{
  "n_experts": 8,
  "experts_per_token": 1,
  "routed_scale": 1.0,
  "norm": "rmsnorm",
  "rope_fraction": 1.0,
  "init_std_down": 0.00447,
  "max_grad_norm": 1.0,
  "decay_fraction": 0.796,
  "final_lr_fraction": 0.1
}
Below are experts of layer 5 (counted from 0) of a mixture-of-experts language model. Rows are named router (the router's row for the expert), gate (a neuron's input weights, with its number), up (a neuron's input weights, with its number), down (a neuron's output weights, with its number) and show model dimensions 64-127. Each number is 128 + 24 x the weight over its row's rms, rounded and kept within 0 to 255. Numbers have three digits each.
Before each expert's rows: "raises" lists some tokens whose logits its average output raises strongly, later layers aside. This comes from a sample of Wikipedia text that the model never trained on.

# expert 4
raises: " (", "\n", " ", ",", " -", "."
router:083130147175114195149148100088118131113089120094139134157125144121145140157113126150111103122138135150153123114120170125129138120124146124128145156102128113113086110167126142106113150154065075
gate0:116145122124115095105104079122084118120104097156128113110137131077096099098141128145110137116138089106146139095143133138134130147124081148129152051073091138142133117113113114077160179131126144
up0:105128111129102116083105143138090160108118157155114104132154110109109174162112150098160070145106130098097107106133088106129140153131124147123107134121132104153134160150148149131087129093117148
down0:087179159130136140126109133126153143096121148078139130138152194119150143094132133136134145140186155120145124136155163165136134101109127101155133141112127153097128152130112150126113124132129107
gate1:134178139136056084132111116081094110163084106124115128155094108141148162128132144129110158131110094117150128131121128111149144119141145127140109148130111153130120160140133160119175107147154122
up1:157129144152094096138103114109130142121166170120154118144091138116109147105161133086155126118132146094146153072120129102154122126117147165176117110141142130095125192137149141135125130107143135
down1:087179128086158101137102148096124088113138142112166175078112199121116111174080111109130154140115122136138130104092142117124104130150086142156102154112147136111109135137139129117155131126101157
gate2:116130138083116141093137116128115158150159110122116117115101123128150143118112163149117134117137131104122129128125118179147127164170121136125112080122097131162150148150136093119097162099147129
up2:150153135122160128139154107146115130145097137104111150155143160143138141138107124061140091126138161177150126144124096148077138083144124115162204135113170099143119129129135108156098102124104107
down2:128095090157076171173141127130143146104108127093112127113152152183086094173141111126140164167104138143095115164099122065161087105077096134141133116120144111104107113138121170096138121162138105
gate3:130113092143161115116107145127111095174085128099157120178149137101142130120129142109138130136137154110114120118100149132111105158077143129136128096153119124173128090124092154133105111102147125
up3:076130128145125119141149102094168050141093112087107136136144159186100107113098099104151110161109141126143169133147112125120135131088108083144125165148138134177144132131137142100117124162178112
down3:121121110114123128136142128168136153131173172150117146126138125123124060143127159174144169136129136130114122094143090134110118120165132133146107114097166107122125094116090147124153157098102124
gate4:164154101099149130160150108129158125113106065080150146121119151103114168101138131079124135122127152119096169125147107138160131088128110103105163168159150107154148110100135133142176129179192094
up4:160088069123077095104117146151152124084123121086131106134146146115117094143103154084145131146126119082186072093098156142119105140144110123131132153121096144169133067088138114119135150151113138
down4:093079128140125179106119146153106137120095105163124126143070101111129149150115127126148126155111086161142110130104102168111133139141115120142126092060142145109157120105084125092109141090128152
gate5:106137136102109117134171163147135126160131112053140114080135108104149101067154137163095131116155146143113137149111180119135114158115075136125126124122135184153133100150141125137095142173154109
up5:143167144111122124100132106157105138116121130081102116139136112120138108111101113145084092158135168126105147164132158084084176121134091147143135121139159103155125103136153097092090166144116096
down5:087182105174141118151091126089155144132136125159119138116091126148095129147114118107175124135135090126148138131166137121145130112157146097114097132151128123105133131094139142135140108107149106
gate6:119135155163161150125104113075153109088157124139148133148134150117126144171141152166114124099109133126131151148156131146134141141114142123147173145085158120129123147102146208120139134132111149
up6:121120136142121111137120131110110132127115129140156116071103110082126120157111104135193126162098105150084142150149085113152102169158122108156139118153108148139188102129132134140117126124107118
down6:145126133128127166133169140125121136185124133155112130139156086079100127126149111134117106125135139167135138124099106129154141152137118102167118105092111106111122167124161160140132141107150124
gate7:148115130073168078159156119121155153118123104134114114150101163164148110142121138088134122127160105165142125153134160142127099160127191147202125110143151141140152170143140102103129094108150128
up7:151150170154099116134137096135106110145144103113129077090146079127111133094104151135161121164102134124117166144124140134140080145158161145145172073140148152116140094123138090071127090172130114
down7:159116102137099157118121141118113128154147120079146121090130137124103118130159119171121131143098069138179101164122113124130142087102137142118101126126097146126133168113160120146148174131079129
gate8:078110161113086114135132124137071167167144169102150130110130166131094155117149139132134127120154157128151131122116094084134134138117159162144152128153117142094140144109160082093111135151139126
up8:131146124130091094148107127074142131128123108118118088072118137092138139120112124148141134117144175143126053125155120110085100141163158094170130115143134129164136099121174105110109112151123153
down8:165105138154147119109157132080165146162127148126156088139084131079125148160141158124145103120127108137121116125179128127170127104133090130142149140146152152126129160110174092144137117152141163
gate9:153132101127122155125131108141165087170133093137079148146159146127136111107112090118130126088138126108110115140142105122105164100098111132115131117180160121118122140106105128197140116129142125
up9:087113140110090139110110139103171102129122145113154150137110145127151125127130168145158110140148161188107126151132138112145095089125130099075153169125153147124109081120144105112123118118092132
down9:127129143124162127075126113133095108133146149142147113150148187175159146117096140130113112143112145127146153109129094165089122122150122120169137142179145144108161162102141104098151136154148164

# expert 5
raises: ",", " in", " as", " to", " of", " and"
router:118158131112161149134129114157140141130138107141080104120122138171115083109099143159125075089078159146132156164128140134143070130084151146107148123149153123143131147098100107114121111169139150
gate0:147130067155140104156092130114115105133122115129099102139143117127165115125137082097157146095126099120083129102155135118123108121107135141090119099186150091097103158162123158106147134162119127
up0:147131101127137129106155115151129122141137111168156100111129181152149078158155165181114177123103146121127104159081119132147144129164113082125123165149096113134122113121138139099142133165117114
down0:149107083107140078157155108100114140111094133149132099121113130155096149154155097079079141123133138177117141152107140118143129082136145134131131126110116170106156136106092133109096137149114136
gate1:128142176155091129135130122120108133141097100178117134131137147130141162114138117108136152146121080105160110150133143109135123147138128158123147130172121125139129096124119081097145097143132099
up1:159124141122102101124052118125164119100111132126129164140112145134184122108121143119148139180168130143107120166083133115124107131087149111152151116122084122140105115113129114148164107087110153
down1:149119073132127116131121145093132128149095115123126104119118146119130130153126125112132093085184120090147115107137139121119132125164109126124100130129128093118134126142137124139131121118142087
gate2:158150113156101153109084132126099126147112152132161085164192112123135124107121144129132119116117122125090068101108122142143139132162151150113104117090118117087113091105141115166130163091062082
up2:131115157141141157145135090123142136154126105158110147087129107092151099087100169098149155102122153134144123151130131127125116142160113117122162125100138172100109074164111084146121153165081090
down2:133109151148142087125162098116123154187099118138134110077152111111128095121121191127133159108141170154163133125160130137109118140148120144127125141121124142120131150129141134090125120126148123
gate3:123157132146136153123155139118077134110187113117161157103095130124146145154125117178154144110149127104100120130152154133138135121120129122113113127167151139076142164135161150076157146128121143
up3:129105120103138128106135107163137164114138120139191102116108105173125137078125133145106144099095148109156107143136145142192094119055120099139118173152123105095131117114125113158153082139133105
down3:117141124141113138127156115129113132200131114172132113158152097108156128084114110151146169154118106160087128154131120108158132159093115120133160102110146136125115095102094101144152110163092163
gate4:100118131163098161183164126149128114131101134102127117135133158113158127146122114126089153156118160155161103143151130087121149103135106142129144123114139091143101151125104097117123067141160151
up4:105154143136113189123079129102176141115119125115113162111129126146111095138140114128148131175078129131105088160101124133107132113139094107120105122142154094165104116132156101161120093151136077
down4:145150135137125122123083134107095163197164074127174161171118119063095162099134106126134139155152122099151067129128116129149104159136115114109107125114158152155165113108150125147118150148159147
gate5:153102105176088057079119082123144098121083104075147117083137136125134149123118123135132136124210128103105114121149120125113135143140142129118144151133136123110126158107141119102157113137122131
up5:132117114093106077122103088138154145105096124114141176112148141164094116123153147102102112110145121137154092162168124145142095103146132163121117126086135084130147127103123166104121136148150134
down5:117114131141110113152098145116163158081114133147143143108130117088132152105132108132102125122151119178155119116163099144120146069115106118092125135092117135094135078108150144137123173138103116
gate6:117168160112136133155158149158144096113172163137105120144165157125147159127155142092161154164110144128139148108145108157146124131096094131120104130113095130116114130142134107124115119125149164
up6:108165116183124131175166129133171119140143110117132145115131096136157144121122140170133134125134113127151163144089159111147104149112136092139151137105127141133139152127105141125107108158068101
down6:117124127112135135139130108121126121167155129161167135136114136125130173121118116145119100142192087115176163146135130118148093148139077119117158174080154111101124129127099139141106158083128132
gate7:100132114129114119150111149129131139154148087153140126105125123063106082113125159131103148116108132123151123187110127114156102152140109141109099149089103091165112136124127087078145097102099126
up7:106099112058147101167135146180118101117146112146083136097142133131117094123054079118171127121093130112129159122139124108182117152112139064127146159120132102130127147118128162136154113160132139
down7:145144106125146151129137116115115161114158150112164117137110159120132122135142090116135143123161140075116145079145111137184145140121087129114133129126091154124090145175136141145117128076150117
gate8:110155101133132136140129151112049163102116106137159080118127185120151122165153177144120139125144116142093137161103118146105147125097129113143102102132142114108110102105176140099129122122130140
up8:089110087110094076154119110140152186152101117127122070114105129166108104133118143159083165115103109144113114149135148086134155123103110096136131130125138143101122125106089085143128115128147143
down8:114109124110150103106082097120081126176117132110109152115141135142113096109135109122110186098139153129139131077129183118116118083135104119134099152165135154109146133125121095135165082094150107
gate9:106083114083128151150146129144107102114143101115137102099153110180105126150103129131099117131142111124111149116140131120124128131135126161141141084145168135127133134095093139092119167155151143
up9:131085154163156124095169141106098089089157128092142122116119128149146167136111136095128108157103136116097109084152114137050160151130118120103116134113139151097104125100142190099144119144152102
down9:120134161093092080128111095136103105112149139181127103125119120144105155138103122160162089117097128177096109128108136073132106162179122150121108145118147106148124100107170114146082128157086127

# expert 7
raises: ".", " ", ",", " and", "-", " ("
router:138140114116114121107144133147116148173113106104122107124097151132158091127104131116124112128172173145077094118080138134092136117118113108142103086107124177117116114065135099120128120109126126
gate0:136130132150125184113160160128176125139157141129206137142161122165113115146088141142124123099100119114105133106087127116107162141127183114108070134087090135107144145094132139160147131128135148
up0:124160143124133129162121129107095187126102151114102114144118120145149118134127117174118130162086148185158165095123116134167112122156117118154161137150159122113116100107125136083097110133135118
down0:123142085111141075119121098108103103111125099127110106151121119148115118112132092131167118155148103109117070147098159134137137137179101185153148142138122147106118159180112159115149109138145119
gate1:104167136120117127152087128139113148145147122130084170151130149102176118083108064115083139139131146188158142126158146106105115129180134116104095115104114133141172128171108131145094120147149136
up1:160124156071166078176144136110137130101095136114117156125108137157143097170179100154129140132135140157126139117083119107106107122110117119152136132153149159125116105091120139100135113125120109
down1:126093138109134145138106121118135131087077165176152083145142107162115132109147103165131136149097117117140146129142125119131120090137089157173129105139094133096184144101141131116142114081086133
gate2:098123146106128158124107156135131133115095127079102154121127064133141093106148111155102160110150175129137172146107165153148125145124118118152156125099112123114157162114134120129127133114097094
up2:132155147120129141133119094105152131124139108126172162095111104103136109131151183170076132122126092132135121143133150124109143112107058166101147155148118175116122068133164158108147138169136133
down2:085125120036145110149132134091093152135136151124147112115148112141159103118089143113108128109190146098105140157144168147185132140117107149131144151108151142112136089159148139122080142166136153
gate3:165146110066125116156137098141137133118164164133132133095110111119112144139062126133158056129099126134157142156138147143123126162116137132137154136110148140136128119144119135107101123146104132
up3:137115101137063126155174142127116080149076156055121116076151169122130137112159146090138127123114103075119131125136160110185131135127130141134089120160172101108102111147172154141150129147110132
down3:088113153119116120142127097120095095146081139095171141103131164117085191179110104117120153121105136135150147116132132127136174131147166102141203113120145148107153129141116149117113122135174119
gate4:155102105102145138082137102138154121112134139184111138153103116136131124103120122130143133111135135119136168116119134079154153140126090114127125094139135129107118124147121157151139119101110165
up4:138139120157108134147119141148105109115137090132116111180121109157146137148126119107124162140139120106143105134075150102131099113159130146131094114135119110119144129075128072143137156132124153
down4:116114149156131118150130134109132112175178117156120135101166140155124090143194125147130125161138142123133124140137142091109098130130096142176168127144138124129164160173155118117155200165117124
gate5:136155112099086135119101151160102152155145127103125099107126135144166102143135145153131132134124088118119091123096152116154142142130178136146111172171151127073154103127127137143098103165115110
up5:116109083137114147137122143156112133132153139076095153142167093088141122096100123123131127135144142146136121123110128170132139102133101110064070166121106120113100139099122113155154140106135120
down5:098093144110111108158136123141132148069143131147135085105126142076142089127101159160115103132151114134147138118098099100176156183137121113104148161100115149109125137164120152175120098089113108
gate6:134118153119125093139124165109178100097160119124163097121095184044138097131123102153216133097133091104131142128126123142155156123132153118144103115153165149107137102119175131166099108156120149
up6:094105123126102164126129150109132149109148116147107157139122152157106141099119135132134160110131118100116103118170105097129105141073110117118107131174103134124129150148129129155158156123125124
down6:123116138130143129118100136143074128123120137143104108139146151136129094113139158125122149110086143138131118116148131164131173137105161119067087114146154126097117140115129087108131154120144137
gate7:129088098163157136111138115119101168104123113142150117119182166112104122155140144127108144082163117116103143172130121158132139095136110109143114155089128129126088087120106121118104134140145130
up7:092095104088152148136106168093147100139122116140121125104105114136115137094126153108144137145133136123158126149151122120100159104125132139113074110126161046124121120189158128161149131147079061
down7:142142105117163152090124103137209095090114120140102141117109089138155118124094158124149096123125056134148125131126143143106112169112104162142143130093090129082127161156160113090171134111137149
gate8:134100155141136139136124142076155107153160132155098148112147174120119087150154094135076168136117104139085143137160109105104111096134118116073175108139122097111155124136132147130096109145141143
up8:145157150116102112124087098123133097137130088107163116138073114134169158109162116183094161173137145125104133148158116139124140113153122091079098091108134129088138115151072132147121126157070121
down8:131107116121091113119076144107114095105117207127139128120112150158124134132138143126120128115141104131119105156112144111182135142126151142120159137097128171126116122141105135140155149128099106
gate9:143141147120136180105165092105110149119127163126105103149130095135152121089137164159105132103133166133136128134140120119150115139094139066095131166132120164132081165121141134091157134175119141
up9:156151129119104129156145136142105127115149134136107111138119138119138141119096068101096123136146143123092139133168140118183178103105135097098124092122164115143114166151108116137146128124142124
down9:135149112129141124101129104150091122115128148107145118126145155106081125094148149127133149141107150104108100103137106126107089117144143164106095148132140135106095133142166119125145152138098144